Experts of a small language model: 8 layers.
Below are experts of layer 5 (counted from 0) of a mixture-of-experts language model. Rows are named router (the router's row for the expert), up (a neuron's input weights, with its number) and show model dimensions 320-399. Each number is 128 + 32 x the weight over its row's rms, rounded and kept within 0 to 255.
After each expert's rows: "gets" lists some tokens that make up at least twice as much of what it gets as of all text. This comes from a sample of Wikipedia text that the model never trained on. Tokens count by the router's weight.

# expert 16
router [160 132 191  81 153  89 111 137 104 137 123  45 123  86 148 117 151 106 140 124 160 137 247 184 124 116 164 115 138 134 119  79 138 114 171 124 125 105 116 151 116 106 115 141 124 220 157 114 135 104  77 158 145  52 154 154 119 141 139 171 120 139  98 105 123 139 102 150 155  54 146 194 135 124 133 112 118 126 107 102]
up0 [142 127 136 185  74 178  81  72  77 153 165 178 149 144 220 142 131 139 108 163 109 216 144 132 154 143  83 128 117 142  94 187 131  91 155 128 144  96 111 151  75 172  83 125 118 137 105 131 161 161 161 153 165 133 210  68 196 137  95 181 107 128 146 151 115 107 129 132 113 124 110 155 125 141 130 113 123 101 119 140]
gets: " in", " to", " for", " on", " by", " with"

# expert 22
router [101 159 183 104 125 135 148 122  90 115 124 127 120  98 129 131 133 127  78  97 166 114 153 100 128 157  42 153 158 179 151 138 103 130 141 167 154 100 151 128 128  90 118 128 118  71 113  89 106 102 139 127 126  78  83  99  73 107 144 108  74 147 156 148 112 116 155  82  93 130 106 176 125 101 165  87 101 116 117  79]
up0 [204  91 152 116 137 130 171  83 172  82 170 138 186  85 209 150  85 201 103 103 108 115 178 135 147 164 156 154 131 120 126 148 127 147 164 123  90 101 119 100 173 128 145 143 139 123 122 210  62  98 227  67 127 135 118 101  95 101 151 155 106 133 118 186 108 144 153 137 108 152 169 115  53  89 137 108  67 130 149 142]
gets: " |", ":", ";", " –", " -", " —;"

# expert 2
router [126 212 130 136 106 138  70 129 121 118 125 112 126  83 180 119 169 149 115 158 135 103 103 141 144 162 143 148 117  98 114 165 174 157 200 169  65 100  70 165 192 104 126 137 161 181 170 141  43 101 131 134 109 109 124 116 204 176 115 129 150 151  88 225 154 156 180 148 165 100 205 146 115 160 130  78 136 128 123 109]
up0 [ 98 133 171 107  86 171  73  81 119 103 176 180 143 148 115 126 147  92 180  86  85  97 130 162 161  79  78 182 180 154 170 126 140 149 170 113 156 146 118 100  92 113  97 142 136 136 110 126  78 114 123 154 165 133 156 124 150 116  97 193 109 155 160 126 103  89 132 116 187 115 162 151 137  65 137  77 156 138 142 143]
gets: " was", "a", "o", "an", "al", "i"

# expert 21
router [126 111 153 161 124 157 149 115 126 144  97 122 110 121 134 116 123 136 121 144 155 178   0 141 147 164 123  90 133 124  69 101 164 142 128 143  96 148 119 150 142 176 168 155  96  29 178 160  88  93 151 139  82 128 160  90 128 118  65 121 163 136 157 158 115 119 135 139  98 110 168 137 120 176 143 109 152 133  98 135]
up0 [ 74 159  92 163 149 151 182 113 199 151 132 169 108 115 182 142 120 148 145 182  87 200 150  81 184 142 144 152  97 122  48 222 151 133 145 147  81 112  59 145 169 144  87 192 151 109 155 109 106 143 144  82 124 134 136  81 149 158 114 117 117 135 160 164 155  89 126 168 128 121 143 110 143  99  60 123 145 127 150 145]
gets: " a", "'s", " his", " an", " A", " her"

# expert 7
router [184 149 123  73 154 175 142 107 159 168 150 114 122 142 119 133  89 131 153 125 158 171 122 154 106 106 145 208 131 126 145 134 117 159 163  98 187 137  97 119 127 159 107 111 106 134  64 134 176 202 139 105  51  96 168 130 104 108 132 152 100 122 142  86 158 104  93 177 140 151 132  93  78 170 141 167 105 179 149 113]
up0 [126 106 135 154 207 146 169 158 171 134 114 149 114 116 157 125  87 163 147 178 146 125 155  46 159 143 104 143 115 126  97 126 175 132 167  67 102 133 103 131 127 120  69 156 147 136 108 173 188 136 129  89  94  79 145 140 115  90 130 174 127 125 159 145  73 119 126  97 143  89 112  92 125 130  93 148 113 164 162 160]
gets: ".", " |\n", " s", "\n", ")", "c"

# expert 10
router [ 99  77 128 103 141 138 152 121 109 130 151 108 147 100 155 136 171  96 152 108 114 145  25 181 100  80 118 164 127 196 178 101 142  89  80  89 216 123 178 132 154 167 110 108 138 147 131 118 192 134  99 147 169  81 108 128  84 173 140 205 119 149 103 210 105 137 103 129 116  41 140 109 156 112 152 157  94 105 118 134]
up0 [106 151 128 134 185 136 101 104 143 151 123 159 104 131 109 145 160 138 159 142 149 114 129 144 134  85 125 124 125 159 168  89 133 129 153 115 128 183 107 114 164 122 186 155 134  93  88 124 112 114  95 118 152 117 142 186 114 129 154 152 206 128 134 162 132 162 106  90 128 197 115 145  77 146 106 124 148  75 164 173]
gets: ".", " |", "h", "b", "S", "l"

# expert 14
router [158 161 112 139 156  56 126 147 132 115 126 100 131 107 137 149 166 137  49  88  94  94  22 138 140 124 147 163 115  88 136 162  76 135 144 101  91 142 116  99  90 159 133 142 100 125 175  90  89 126 153  86  66 161 178 157  67 117 112 144  53 108 114 125 134 193 149 160  65 156 132 126 119 165 174 110 126 146 142 153]
up0 [159 173 122 164  86 160 138 126 168 152 108 144 186 136 155 158 178 110 110  72 141 116 132 114  84 156 143 173 123 158 119 140 155 123 142 136 118 148 132 103 145 178  97 147 153 160 131 132 135  62 189 117 153 110 121 136 106  94  96  95 151  94 187 145 169 158 118 146 102  90 105 168  57 106 157 127 197 127 169 139]
gets: "\n", " |\n", " was", " as", " is", ")\n"

# expert 17
router [106 160  99 133 102 101 159 126 144 111 116 144 116 125 135  70  38 129 117 170  80 138 255 135 160  88 148  80 120 110 153 124 138 162 133 120 157 115  89 129  82 111 149 129 162 119  99 149  90 113 119 135 130 145 163 139 115 108 138  92 132 128 117 161 125 123 160 127 103 154 134 155 146 115 125 122 154 156 100 100]
up0 [120  96 183 148  66 112  56 125 117  91 161 122 141  68 175 170 150  79 126  49  96 156 166 125 148  82 161  83 136 116 153 127 138 148 106 169 171 122 149 151 185  76 100 124  68 109 180 115 124 159 118  75 161 173 137 117 121 156 156 107  97 129 121 149 116 128 111 147  91 163 149  90 139 132 146  80 172 155 118 133]
gets: " M", " B", " L", " S", " D", " P"

# expert 20
router [139  75  97 139 119 117 138 148 124 137 113 137 127 116 102  95 117 135  71 173 138 164   0 122  87 146 106 107 151 157 179 132 109 154 136 125 124 169 177 101 125 143 125 119 129 110 163 118 118 161 105 147 105 129 127 161 121 154 120  97 127 137  54 116 134  98 113 143 110 169 123 154 119 133 125 148 144 115 123  82]
up0 [157 179 137 143  62 126 163 106 129 175 122 113 164 117 147 147 137 119 101 167 164 182  99 123 114 129 114 157 152 149 136 149 194  85 135  45 162 125 118 133 131 144 141  93  95 124 121 110 148 148  77 112 122 136 110 149 119 150 100 109 158 111 177 123  99  90 105 172 109 169 135 131 101 129 108 192 127 157  99 171]
gets: " ", " (", " $", "199", "(", "201"